{"d_model": 128, "n_experts": 256, "d_expert": 32, "balance_loss": 0.000139, "router_noise": 0.1, "lr_router": 0.00115, "norm": "rmsnorm", "norm_eps": 1e-06, "beta1": 0.9, "batch_tokens": 131072, "seq_len": 1024}
Below are experts of layer 9 (counted from 0) of a mixture-of-experts language model. Rows are named router (the router's row for the expert), gate (a neuron's input weights, with its number), up (a neuron's input weights, with its number), down (a neuron's output weights, with its number) and show model dimensions 0-127. Each number is 50 + 10 x the weight over its row's rms, rounded and kept within 0 to 99.
After each expert's rows: "gets" lists some tokens that make up at least twice as much of what it gets as of all text; "raises" lists some tokens whose logits its average output raises strongly, later layers aside. This comes from a sample of Wikipedia text that the model never trained on. Tokens count by the router's weight.

# expert 73
router:59 55 45 61 39 35 38 42 63 47 43 51 46 55 47 44 54 71 40 52 48 50 52 63 44 44 48 44 44 53 40 61 47 51 49 34 50 64 46 54 43 66 68 68 62 54 55 37 67 42 61 55 39 47 55 57 45 48 35 47 62 52 60 50 45 48 65 47 58 46 39 66 55 44 47 57 25 52 46 47 34 58 41 47 56 52 46 27 59 69 57 62 74 66 55 51 56 41 64 55 44 36 40 43 60 38 56 49 48 79 61 53 39 62 53 59 43 57 61 56 49 46 70 57 64 60 37 58
gate0:61 29 33 45 68 47 26 49 44 49 51 67 37 70 42 50 46 45 55 56 49 48 38 55 43 61 51 53 47 69 46 53 49 57 31 34 43 31 54 60 50 44 38 70 44 48 48 54 52 52 55 45 53 50 48 52 55 43 42 44 55 43 59 45 49 65 44 46 63 55 49 37 59 49 46 65 53 75 49 57 48 48 49 45 40 34 46 48 40 73 53 64 46 32 53 60 55 53 47 54 53 79 59 47 54 71 52 55 54 63 46 64 52 31 67 54 47 53 56 73 48 48 52 53 67 36 51 52
up0:55 62 45 51 47 64 38 35 56 58 44 51 59 37 51 55 46 63 63 44 52 32 51 55 45 51 54 58 54 36 52 60 44 32 45 65 71 47 53 45 60 49 43 42 70 65 61 63 55 43 51 20 57 48 40 37 34 39 48 53 58 61 47 49 57 51 51 41 58 65 49 48 49 63 47 36 48 55 46 47 28 52 69 52 47 59 43 57 68 36 34 45 57 38 55 43 44 73 45 37 52 50 53 32 66 60 39 60 37 64 45 48 51 34 48 37 63 53 49 58 48 48 45 49 71 44 56 38
down0:53 46 48 64 41 65 40 64 34 61 49 42 24 61 51 53 58 53 77 62 66 46 52 44 59 57 62 41 25 54 47 44 60 44 51 53 51 48 45 64 46 61 43 50 62 35 38 52 45 60 52 49 52 37 59 43 44 56 66 57 63 43 43 54 51 40 54 44 54 55 51 48 54 60 33 64 44 64 48 49 62 48 49 43 45 49 55 31 40 28 59 36 35 57 72 52 44 49 54 48 52 30 49 63 61 54 66 60 33 32 42 51 51 47 47 64 55 64 32 62 47 53 59 49 50 57 57 42
gate1:34 56 46 45 50 58 37 43 40 28 52 38 45 47 46 57 53 59 40 56 40 62 46 61 39 33 47 52 33 65 53 48 59 49 54 58 37 45 37 61 51 51 60 59 49 45 42 36 43 62 34 52 57 67 49 45 44 68 60 42 35 39 61 49 62 38 58 60 47 55 25 46 56 48 53 43 35 53 60 67 48 30 39 67 40 48 35 31 65 48 59 54 54 38 28 55 58 34 57 37 23 46 43 56 53 42 39 45 55 58 43 55 45 48 57 47 45 53 38 56 54 32 39 43 45 43 46 49
up1:46 47 51 51 68 48 70 50 38 52 55 48 53 51 69 50 60 45 54 43 58 52 61 41 64 46 44 50 37 42 39 57 43 52 46 47 45 54 55 53 27 46 48 47 61 56 41 59 31 38 33 42 55 57 47 34 34 56 40 30 59 53 37 51 45 38 48 60 34 45 43 41 61 47 76 52 71 29 53 48 56 41 46 31 46 49 50 70 50 68 56 30 50 58 60 55 65 50 38 67 56 37 41 50 66 47 47 57 35 37 57 51 45 43 52 48 55 39 47 60 45 64 40 41 49 35 51 37
down1:37 52 36 59 33 67 54 51 62 49 46 55 61 61 56 56 58 46 62 46 41 53 39 47 53 52 42 46 58 45 47 41 52 34 48 44 50 49 74 42 49 64 54 50 39 38 49 43 50 49 41 50 64 55 51 57 68 32 43 49 34 31 59 63 78 74 26 54 41 46 49 48 47 58 58 47 45 55 70 47 48 45 40 46 68 54 50 45 48 57 43 51 50 41 67 34 57 33 54 33 50 49 51 49 50 65 38 59 51 32 71 46 65 62 59 33 52 44 62 55 39 50 64 54 49 47 52 41
gets: "s", " po", " Po", " un", " re", "cc"
raises: "s", "ol", "und"

# expert 103
router:58 49 33 42 51 49 54 47 42 46 45 60 43 58 59 40 42 65 39 36 43 65 77 39 45 44 37 65 35 44 35 59 67 46 59 48 54 70 59 39 31 65 55 62 42 46 58 44 54 51 63 61 52 46 59 60 51 39 52 51 76 43 60 69 61 39 41 53 43 55 44 39 57 41 54 47 39 56 54 41 43 53 43 63 48 56 56 59 68 60 56 66 60 44 65 47 49 50 57 50 55 61 60 51 43 41 66 73 45 51 64 42 43 57 46 60 41 47 46 45 47 44 50 52 46 61 24 54
gate0:60 45 58 53 50 56 51 46 54 44 56 57 35 70 59 45 43 47 54 49 36 44 65 50 46 51 46 59 46 42 53 48 46 51 67 43 51 71 49 24 48 49 61 49 51 66 50 56 44 43 41 47 44 38 66 45 53 55 51 45 45 47 47 45 28 63 52 61 39 42 40 44 48 55 51 59 38 71 49 33 67 63 58 48 45 33 48 44 55 63 47 63 54 46 44 58 27 48 41 65 44 47 36 48 56 25 45 43 41 57 40 36 56 71 42 54 45 55 65 27 65 35 38 49 57 75 50 46
up0:54 40 43 54 52 36 69 62 50 53 40 42 62 46 36 28 51 47 48 47 31 36 48 47 44 43 53 50 51 53 53 58 40 60 55 46 80 53 47 51 47 61 54 55 44 44 49 28 55 45 37 72 55 58 50 48 52 48 53 48 36 57 43 50 43 55 45 47 55 40 64 38 54 39 47 35 53 54 66 45 46 32 49 75 42 67 34 46 44 66 53 62 56 55 50 52 66 57 39 69 38 52 72 63 39 41 60 32 45 42 44 61 34 45 52 54 51 50 46 39 41 52 49 63 38 45 61 71
down0:41 60 59 33 39 54 46 38 49 63 49 60 59 62 54 58 41 48 48 32 44 50 41 57 55 58 38 42 36 73 60 57 39 52 35 62 44 48 40 39 35 55 52 48 40 42 46 63 63 55 53 50 56 66 46 57 54 51 65 65 36 24 35 57 56 57 51 64 51 33 49 32 44 47 42 63 53 55 40 57 40 34 40 55 62 46 60 61 56 46 35 47 35 41 46 34 62 56 42 50 48 58 43 47 69 53 57 42 44 43 40 53 79 50 38 52 54 57 35 61 58 42 54 52 51 63 33 54
gate1:68 58 30 64 56 39 59 42 43 50 50 40 34 49 55 35 47 57 33 41 55 46 58 33 45 35 34 49 40 32 64 52 59 53 36 38 47 38 62 57 52 48 60 34 61 49 52 40 56 51 50 45 30 53 64 55 48 53 53 52 69 60 61 62 36 52 55 46 48 50 51 22 38 53 38 55 43 62 35 47 39 54 57 55 31 37 48 53 48 38 50 60 47 60 39 48 67 48 49 50 53 51 43 42 39 61 57 71 48 57 47 49 41 28 52 53 46 46 44 38 65 71 49 43 56 57 39 33
up1:50 42 50 46 58 65 45 59 36 48 46 50 51 58 41 53 53 42 42 46 60 55 41 44 61 72 44 64 51 52 49 67 73 57 43 36 46 53 41 48 34 53 73 47 47 52 38 29 38 36 30 46 43 62 68 55 58 38 47 40 52 59 51 50 57 47 40 46 52 56 58 48 60 54 57 64 60 58 47 38 58 57 44 60 47 49 49 53 47 51 58 40 59 49 49 40 53 61 38 39 60 65 68 62 44 47 61 52 59 41 60 30 41 47 65 38 66 53 80 49 47 64 55 37 59 48 77 52
down1:43 47 57 46 39 69 37 62 57 55 52 49 70 24 66 45 57 49 25 52 51 60 40 54 54 68 59 46 38 60 35 43 51 48 57 34 50 50 46 62 49 41 47 47 65 54 61 53 71 71 60 35 48 59 44 38 49 56 61 47 35 59 49 51 31 47 65 44 49 65 55 78 45 47 55 53 51 42 46 49 53 47 61 56 66 41 58 47 44 35 30 54 58 49 43 55 28 52 40 60 45 39 61 47 58 56 66 61 55 46 44 42 56 50 43 59 41 48 36 40 44 51 67 59 48 54 44 43
gets: " F", " f", "f", "F", " W", " film"
raises: "i", "light", "o", "ed"

# expert 147
router:60 64 38 51 53 58 47 40 47 51 35 59 48 59 63 37 41 66 32 39 34 53 72 44 44 49 47 49 37 42 51 59 58 49 49 46 49 61 59 36 28 64 60 71 25 50 50 52 62 31 62 51 49 40 60 45 46 50 62 43 64 47 65 55 58 52 42 69 43 49 47 51 69 41 59 45 42 60 58 40 44 51 52 61 55 41 56 47 56 67 61 62 66 52 62 53 42 32 61 43 58 61 53 55 49 48 70 67 41 50 59 49 55 52 44 58 53 51 55 48 55 48 42 46 42 57 21 40
gate0:40 54 60 50 54 49 46 44 54 51 40 38 59 63 48 54 56 45 51 38 59 29 56 50 34 62 40 38 52 50 37 44 66 51 66 43 49 57 65 46 48 55 46 50 44 57 58 43 70 49 48 53 35 54 27 23 46 45 42 57 62 59 49 31 58 62 52 51 55 41 62 46 68 62 48 43 50 34 16 56 43 47 38 43 42 46 53 54 43 41 48 53 54 50 65 61 43 61 58 47 66 55 47 45 55 58 46 50 55 43 60 20 41 59 42 41 46 44 35 24 44 47 57 45 49 60 58 41
up0:52 46 37 54 74 58 51 48 48 44 56 61 54 54 50 42 54 51 34 53 62 52 24 58 61 49 51 40 59 59 22 66 37 70 55 68 44 59 59 46 49 41 46 46 53 63 64 54 37 43 51 52 40 50 71 59 57 46 54 68 50 43 49 48 64 43 57 44 62 53 49 37 64 60 53 37 38 59 33 59 52 38 52 50 44 56 63 62 62 55 33 42 43 53 61 65 37 57 49 71 45 64 43 56 54 43 36 55 45 47 53 53 46 65 47 60 39 50 57 46 27 49 48 42 68 42 56 45
down0:55 51 48 49 65 73 45 43 50 51 63 51 58 57 62 41 48 44 35 45 52 47 50 37 48 66 38 59 57 56 55 54 37 44 51 20 31 67 50 44 49 40 66 50 46 62 39 67 35 49 53 51 63 52 36 55 50 50 56 49 47 60 56 40 47 68 44 52 61 46 60 64 45 63 69 47 39 39 43 56 33 28 51 54 62 45 71 53 53 64 29 52 66 30 57 44 47 40 42 54 51 59 60 39 57 40 58 51 57 39 37 44 50 49 43 64 56 49 41 37 63 48 70 50 47 50 54 48
gate1:44 42 50 56 46 67 49 45 41 54 63 53 64 52 57 44 45 72 46 52 60 49 54 62 41 53 67 59 53 45 58 63 57 30 40 39 66 63 43 41 47 46 36 51 46 41 71 47 47 59 50 47 61 41 58 51 54 71 64 46 49 36 14 46 47 39 60 50 36 60 55 53 41 57 49 61 49 55 50 48 56 47 31 50 49 51 34 44 48 42 41 29 58 45 57 52 50 47 40 65 38 57 39 41 49 65 53 63 46 67 60 34 54 53 72 45 49 53 33 53 49 62 42 59 62 37 34 45
up1:63 76 59 49 51 47 42 68 57 43 63 41 48 46 57 46 51 49 54 42 55 54 38 55 50 50 53 45 46 56 55 45 57 29 32 40 39 33 61 57 38 42 33 22 40 53 64 67 40 36 61 52 43 55 41 37 41 53 46 60 49 47 39 51 56 42 29 33 58 36 47 51 65 54 39 56 50 44 38 59 38 57 42 52 53 46 50 50 47 58 48 53 46 44 57 39 42 48 50 41 46 49 34 46 38 50 57 32 35 53 66 50 40 42 41 26 65 64 68 42 46 46 31 40 40 41 59 47
down1:50 56 42 49 59 39 51 39 32 51 45 40 53 60 51 41 61 46 68 61 49 48 59 41 65 45 65 33 40 58 45 50 43 46 31 58 38 62 46 53 44 55 28 50 50 55 29 48 70 55 55 50 43 69 60 48 55 24 59 59 53 35 61 57 53 57 51 67 70 45 52 47 61 47 44 48 54 42 47 53 60 43 70 56 50 56 50 48 42 44 40 50 51 39 52 67 56 57 61 61 74 61 59 67 42 49 63 59 38 52 60 53 40 58 39 39 51 62 52 50 56 63 47 47 50 63 25 40
gets: " F", " f", "f", " W", " w", "F"
raises: "ish", "ant", "air"

# expert 161
router:51 54 50 46 45 50 32 37 55 36 44 68 40 59 65 48 49 62 44 54 26 49 54 68 44 40 50 59 43 47 36 65 52 66 47 38 38 61 41 67 55 74 59 48 47 45 49 54 81 46 62 40 60 41 64 54 50 47 51 52 61 43 41 43 48 45 52 53 52 30 33 50 52 51 61 63 45 58 53 38 56 49 37 44 44 47 59 37 60 61 71 50 46 49 64 49 34 53 54 54 45 71 38 50 62 43 54 65 45 54 49 45 46 51 82 51 51 47 43 49 46 51 50 59 66 68 52 43
gate0:51 60 47 51 56 40 34 56 58 49 62 53 43 54 59 71 54 39 63 68 43 67 42 49 49 45 43 40 44 48 43 28 59 67 54 55 48 53 60 34 59 45 44 49 44 60 55 52 66 60 68 64 48 69 64 56 56 64 50 43 37 63 51 50 44 53 49 64 67 55 28 61 42 63 52 45 42 47 34 43 52 26 35 54 65 35 59 33 40 62 69 36 58 43 31 47 67 37 60 55 51 52 51 66 52 39 45 45 41 38 45 49 54 49 48 51 57 54 58 45 46 47 63 52 54 43 61 54
up0:54 39 53 36 47 51 44 48 55 41 40 50 47 50 41 48 55 39 57 63 49 40 50 53 63 51 24 48 65 65 54 27 56 22 60 40 38 37 42 50 31 43 55 65 57 48 64 46 46 46 49 38 60 54 62 43 45 40 58 48 58 68 53 33 52 49 53 45 37 45 60 71 44 57 30 57 53 53 56 56 41 46 78 45 49 54 51 56 46 62 42 48 40 67 54 56 51 57 49 43 41 49 61 41 48 35 53 66 49 63 34 47 46 53 61 42 55 47 35 30 38 73 60 55 51 60 44 46
down0:49 39 61 43 47 50 56 49 28 42 50 52 49 50 52 56 62 46 40 39 50 44 59 63 35 54 46 59 45 53 38 52 40 52 55 44 66 56 44 48 36 68 52 46 33 47 64 62 65 66 46 61 51 69 46 62 58 38 50 65 43 24 53 52 28 58 61 47 32 42 65 56 55 63 35 63 51 62 48 44 41 58 49 57 48 67 51 48 65 54 60 33 39 49 55 45 53 77 48 58 34 48 52 47 54 49 42 67 57 64 59 50 38 49 35 42 43 61 60 52 47 28 45 49 50 36 44 44
gate1:52 72 41 46 57 50 47 39 39 44 47 66 46 54 51 26 40 42 66 44 67 29 57 63 48 24 54 74 56 50 50 44 47 43 57 37 58 45 50 49 47 47 33 58 51 52 44 45 50 46 78 62 48 35 59 54 53 54 39 47 34 55 51 45 46 54 59 46 47 40 61 44 47 56 58 56 44 42 47 48 55 51 27 52 42 44 60 56 39 65 54 47 67 41 50 49 47 58 62 58 50 52 52 66 45 44 36 52 49 45 78 48 48 47 66 37 68 67 49 35 52 42 63 44 55 64 41 57
up1:51 49 42 59 50 70 47 53 45 30 44 41 42 32 53 44 55 62 43 64 55 42 42 48 57 36 63 47 41 45 60 44 56 48 27 53 40 44 48 53 37 75 51 58 43 51 53 30 30 57 40 71 52 64 59 48 59 57 64 36 39 64 39 51 65 42 54 43 52 25 43 43 47 52 54 51 60 33 41 58 43 50 47 46 40 41 49 46 63 56 41 39 47 37 53 45 41 48 69 56 63 56 21 67 67 56 48 43 42 57 47 56 49 58 43 48 47 40 58 48 50 60 49 45 32 40 53 52
down1:48 45 54 53 45 54 31 48 28 42 50 36 32 57 64 59 52 54 51 58 52 49 54 44 34 60 64 60 51 54 41 68 45 81 49 51 66 57 33 56 81 41 63 47 34 39 57 45 53 66 24 47 56 55 55 48 46 52 39 41 43 43 59 43 50 52 48 43 41 44 34 38 49 49 52 43 39 45 59 31 66 50 45 38 42 37 55 32 49 63 62 54 46 44 46 61 50 57 59 43 55 67 40 63 52 60 47 54 66 46 49 46 57 55 62 46 50 47 49 50 48 54 51 35 66 50 67 45
gets: " Ra", "la", "ra", " Pla", "vo", " part"
raises: "c", "ce", "y", "n", "ting"

# expert 69
router:66 51 42 58 32 43 53 49 50 38 37 46 37 71 51 56 51 53 44 46 42 56 42 56 42 56 48 52 43 43 26 65 60 53 56 45 51 71 66 42 20 42 51 55 49 41 67 45 67 42 46 38 34 44 51 54 39 38 39 50 47 36 62 62 56 57 48 50 51 46 56 41 53 49 53 43 39 48 52 56 46 51 32 56 47 56 54 43 57 57 73 41 60 53 72 41 36 23 65 50 56 44 48 32 44 52 55 63 38 58 40 56 66 57 38 61 50 43 47 50 47 42 52 58 72 47 38 49
gate0:46 27 38 55 53 45 51 54 67 56 46 54 41 39 34 64 57 51 49 51 56 52 66 48 45 62 34 48 66 63 53 32 41 47 56 42 56 56 57 35 56 25 53 41 48 57 44 43 49 54 61 43 50 39 49 64 58 36 57 72 55 42 59 55 40 39 48 54 31 63 57 52 42 44 31 48 45 50 53 47 70 54 55 36 53 59 46 48 46 72 34 49 46 47 47 45 26 51 57 60 48 49 39 37 28 47 43 43 44 41 62 50 49 42 50 31 31 40 43 50 64 39 50 49 66 50 44 38
up0:55 59 48 66 47 54 35 53 48 31 50 43 56 47 53 65 29 58 60 52 49 50 51 47 56 51 48 33 33 52 55 65 57 38 45 55 45 45 46 44 37 61 37 44 43 54 49 48 29 47 46 66 76 53 32 43 49 40 38 59 46 35 44 44 53 50 33 43 44 64 49 47 47 37 31 51 68 52 65 46 40 52 52 68 37 43 46 46 63 60 49 41 27 52 44 34 63 62 53 47 69 43 43 42 48 46 52 40 45 35 45 43 47 41 43 57 54 50 24 46 64 49 44 65 43 64 36 53
down0:56 49 64 44 63 35 55 51 41 32 45 69 42 60 46 49 60 54 49 68 45 41 47 30 41 55 57 59 67 59 65 52 46 39 52 77 41 51 47 46 59 67 51 43 39 45 39 39 49 58 45 47 59 36 52 53 51 59 47 61 46 75 35 53 40 43 48 44 39 33 44 44 34 42 34 60 48 52 47 32 36 46 49 49 33 47 48 43 49 29 64 48 40 68 51 63 38 61 58 50 45 49 50 45 58 54 54 58 38 64 52 64 50 63 51 47 45 39 68 56 58 46 64 37 41 59 55 39
gate1:41 54 49 47 32 44 65 46 36 56 45 65 57 48 39 52 42 73 41 44 38 45 53 50 58 49 49 29 58 39 40 70 74 40 59 61 57 49 55 48 37 53 50 42 46 34 47 52 53 61 35 57 56 38 55 56 35 45 33 31 53 62 49 36 70 58 50 54 46 55 49 60 41 50 60 41 42 43 68 47 52 57 31 43 41 65 40 48 58 45 60 61 35 43 43 58 48 26 66 41 47 61 36 43 50 31 53 48 52 41 48 32 60 45 55 30 54 49 52 62 55 47 51 59 60 51 47 59
up1:76 66 54 41 45 35 55 63 44 26 53 50 52 59 50 41 52 57 58 41 62 42 47 48 65 64 41 45 64 47 39 48 47 44 29 60 45 63 67 46 42 68 42 57 56 39 61 55 51 49 49 55 46 43 49 43 34 52 60 43 41 65 64 54 47 34 46 37 37 49 47 47 60 48 47 28 46 32 55 62 57 59 52 65 56 50 42 44 52 39 52 54 47 41 57 55 45 55 57 58 70 66 36 35 62 52 48 62 46 44 56 54 69 29 69 47 49 59 33 49 57 37 54 49 66 51 54 46
down1:45 48 57 42 58 54 70 49 27 47 52 44 44 61 50 42 49 55 53 60 36 55 43 34 59 45 49 36 45 66 53 70 54 61 59 40 46 39 52 42 57 57 44 38 40 71 43 63 56 62 62 59 64 39 44 64 49 52 43 53 48 45 44 57 41 37 46 40 39 58 44 37 45 42 49 63 43 54 54 50 46 48 60 52 67 53 48 54 57 57 22 59 58 53 56 51 60 45 55 52 56 38 54 55 63 22 60 35 61 68 32 52 33 35 44 40 65 35 58 48 41 48 64 52 60 61 32 57
gets: " d", " D", " I", "D", "d", "I"
raises: "ra", "rop", "row", "an"

# expert 181
router:46 59 55 43 47 36 49 45 58 52 43 56 56 60 71 38 33 42 38 54 44 39 51 68 41 43 31 59 57 63 34 76 62 61 43 46 44 56 48 65 47 57 64 54 56 40 46 46 61 57 60 64 60 53 51 47 44 49 31 53 60 27 56 68 50 50 55 59 48 41 33 51 58 52 48 41 47 50 50 59 63 48 44 57 41 48 56 38 45 64 63 50 72 38 53 40 45 34 37 60 53 52 48 55 50 32 74 67 44 67 47 53 38 46 62 50 51 49 50 43 66 30 58 57 59 51 45 59
gate0:47 63 43 54 48 62 42 61 58 47 49 40 58 76 43 61 46 67 41 53 61 38 59 69 39 64 51 38 40 34 43 66 50 65 43 62 44 61 48 51 55 63 49 59 33 49 36 50 42 52 44 68 44 65 39 41 56 73 51 45 50 55 32 58 54 49 42 43 40 69 69 42 44 54 52 46 62 53 47 54 65 42 43 52 68 57 43 36 37 61 57 49 58 51 73 51 48 40 39 52 43 59 65 39 36 48 38 61 53 43 47 64 59 46 44 42 60 32 40 46 46 59 46 67 44 49 54 51
up0:60 51 33 61 55 32 43 62 59 57 42 50 46 52 40 40 53 54 55 48 61 47 44 53 65 67 39 50 49 60 46 42 55 53 51 32 43 60 47 40 45 54 57 51 38 58 43 57 44 73 72 62 63 79 53 48 42 36 59 42 55 39 63 60 56 60 37 41 61 45 62 47 32 52 68 51 49 63 46 51 63 45 47 31 62 64 48 57 46 44 44 50 66 53 48 63 55 53 32 53 48 56 47 43 44 45 59 45 52 51 44 47 49 35 42 25 59 61 40 40 33 42 53 42 47 34 54 73
down0:52 50 34 52 67 47 62 57 67 43 33 54 58 33 61 45 32 34 65 43 62 54 46 53 52 54 72 48 38 35 32 52 42 41 53 67 44 39 49 46 61 34 57 44 55 56 28 39 36 53 59 63 49 50 60 52 47 51 42 52 49 73 57 53 43 28 48 44 42 47 45 48 58 46 47 37 48 45 34 43 62 55 52 40 47 47 55 49 70 50 67 69 52 51 37 48 38 59 54 52 49 47 38 52 63 48 44 49 58 57 69 64 48 41 46 53 42 61 36 53 46 34 35 58 55 43 38 32
gate1:37 73 48 61 58 39 55 63 26 53 59 52 41 46 53 55 42 49 39 56 46 45 49 53 39 39 37 35 48 54 51 61 49 63 50 42 42 53 65 56 55 38 63 56 48 40 26 38 51 37 50 49 34 70 39 30 51 56 43 56 51 63 62 46 67 45 40 59 59 50 56 38 45 52 50 48 58 40 50 37 42 61 58 69 33 51 45 40 39 40 70 56 59 64 56 41 47 37 74 47 34 60 53 47 47 46 58 57 46 57 47 59 34 46 38 64 49 53 39 58 55 34 48 39 52 55 37 37
up1:22 53 58 41 39 45 34 47 55 40 38 55 59 49 36 47 46 36 46 52 56 60 57 53 57 60 29 61 48 67 52 50 43 57 64 52 73 49 38 52 46 37 45 52 53 57 35 44 66 35 39 32 61 50 39 39 39 40 54 57 53 57 54 50 55 58 35 60 56 54 53 49 71 46 48 52 46 59 53 49 65 46 58 47 49 29 46 47 35 47 54 49 64 29 71 42 62 39 55 52 43 53 44 40 59 56 52 44 54 55 48 64 53 56 53 42 54 75 38 54 70 47 61 48 56 57 27 47
down1:67 48 44 43 61 44 46 50 50 52 46 49 55 45 59 46 43 49 53 47 42 44 58 64 55 36 39 45 46 23 46 51 35 43 74 42 49 50 48 54 49 36 44 48 65 50 63 58 37 58 54 47 54 52 48 35 56 49 50 45 60 45 44 63 46 31 47 43 37 54 47 39 31 67 33 60 75 60 28 65 47 46 51 37 56 51 59 43 61 39 49 23 53 49 45 73 54 61 57 41 58 55 54 51 35 49 51 49 48 52 65 36 61 37 58 53 56 59 27 62 44 40 52 58 38 45 65 40
gets: "ro", "re", " Ro", "lo", " lo", " gr"
raises: "ad", "om", "ach"

# expert 243
router:56 50 39 44 22 49 51 42 53 28 51 55 45 57 52 54 59 42 39 38 49 60 58 55 52 54 53 46 39 52 35 68 69 58 54 53 47 58 72 38 44 70 42 62 39 41 51 43 59 39 38 53 42 35 57 41 43 52 34 53 65 57 48 57 53 42 49 55 43 33 51 34 53 52 55 43 26 46 77 35 54 62 48 64 61 55 55 51 60 67 74 59 58 57 57 41 51 52 64 68 58 44 52 44 59 58 43 53 58 52 55 59 65 54 54 56 61 36 60 40 37 44 60 50 59 54 47 60
gate0:71 66 44 53 53 49 51 48 48 49 45 39 56 53 34 55 50 45 50 54 38 46 48 32 55 54 39 44 50 52 33 67 43 65 66 47 57 65 56 67 29 45 43 52 57 30 67 48 42 49 48 49 56 59 44 52 40 48 43 59 46 48 35 49 48 55 60 53 44 43 66 39 68 46 47 41 64 59 44 58 48 59 43 72 60 63 66 40 56 65 53 49 43 40 60 60 25 47 39 52 40 56 61 69 54 57 50 43 63 54 42 42 41 45 43 32 45 58 27 35 61 65 42 58 64 58 53 61
up0:49 55 52 47 51 40 37 52 27 29 57 31 40 51 45 38 50 46 51 63 35 54 57 57 57 46 60 52 51 59 57 53 53 55 61 49 65 66 38 36 66 59 27 54 50 33 39 47 41 55 50 45 56 46 54 45 55 45 53 45 46 55 52 61 57 55 59 50 48 49 35 42 40 62 38 48 27 53 56 72 54 62 32 46 58 46 49 76 40 67 64 43 61 65 58 52 52 54 53 38 49 46 39 53 54 32 58 50 54 63 54 47 55 65 39 74 32 58 36 56 55 55 59 63 44 46 57 52
down0:42 45 60 58 33 35 38 47 47 59 60 59 63 49 50 65 49 50 58 45 54 41 28 55 51 61 42 59 64 60 53 62 41 62 66 63 52 58 37 57 60 39 43 55 48 56 49 59 39 65 51 45 60 48 46 43 56 55 42 71 63 52 40 77 61 53 37 68 43 53 46 72 49 49 37 54 48 43 55 65 50 51 42 50 57 39 49 57 54 64 65 53 38 41 24 42 55 44 41 66 55 67 52 59 52 53 57 67 57 48 62 61 53 61 51 62 55 62 54 36 45 58 67 46 60 44 66 60
gate1:28 60 65 38 39 62 47 40 72 52 39 63 49 48 54 50 73 60 34 41 25 49 52 52 70 54 36 59 49 45 45 47 48 54 34 44 61 40 45 46 52 56 46 48 57 47 48 54 58 54 55 43 49 58 61 63 34 47 47 41 45 63 54 68 57 48 36 61 46 32 57 42 46 44 44 41 58 43 49 52 44 45 42 48 48 53 55 67 38 62 31 70 33 52 50 48 43 56 36 47 57 71 52 51 38 48 39 58 54 46 44 31 35 58 65 42 66 47 34 53 50 49 56 36 52 42 69 49
up1:42 33 66 49 48 48 40 57 65 59 55 46 54 37 54 37 46 27 39 51 32 56 43 40 21 58 50 33 48 44 56 47 43 59 60 47 42 21 51 41 65 57 58 47 49 51 42 51 52 56 63 58 64 52 62 57 50 71 53 37 52 65 47 42 65 58 54 42 41 58 50 65 70 53 44 61 40 31 51 43 44 50 33 53 43 42 61 63 53 65 55 49 55 48 24 64 47 59 42 51 65 49 47 43 43 38 48 56 58 58 55 44 50 41 43 55 44 43 55 55 52 41 40 53 36 63 65 55
down1:43 48 31 33 56 50 33 53 49 45 69 44 43 45 48 47 50 51 52 45 47 43 67 53 56 54 52 50 57 67 73 56 52 59 46 65 71 34 53 37 39 44 56 55 51 53 50 49 37 47 65 54 56 36 39 30 34 64 37 46 46 50 35 53 69 61 42 46 61 32 49 45 59 64 43 67 51 51 73 46 54 65 42 62 54 52 37 56 43 49 68 54 43 75 48 46 50 58 47 46 54 48 33 34 48 60 55 46 40 62 64 50 48 45 53 55 62 36 52 41 39 46 65 41 64 55 50 43
gets: "d", "ed", "b", "g", "ud", "ig"
raises: "ress", "ock", "iv"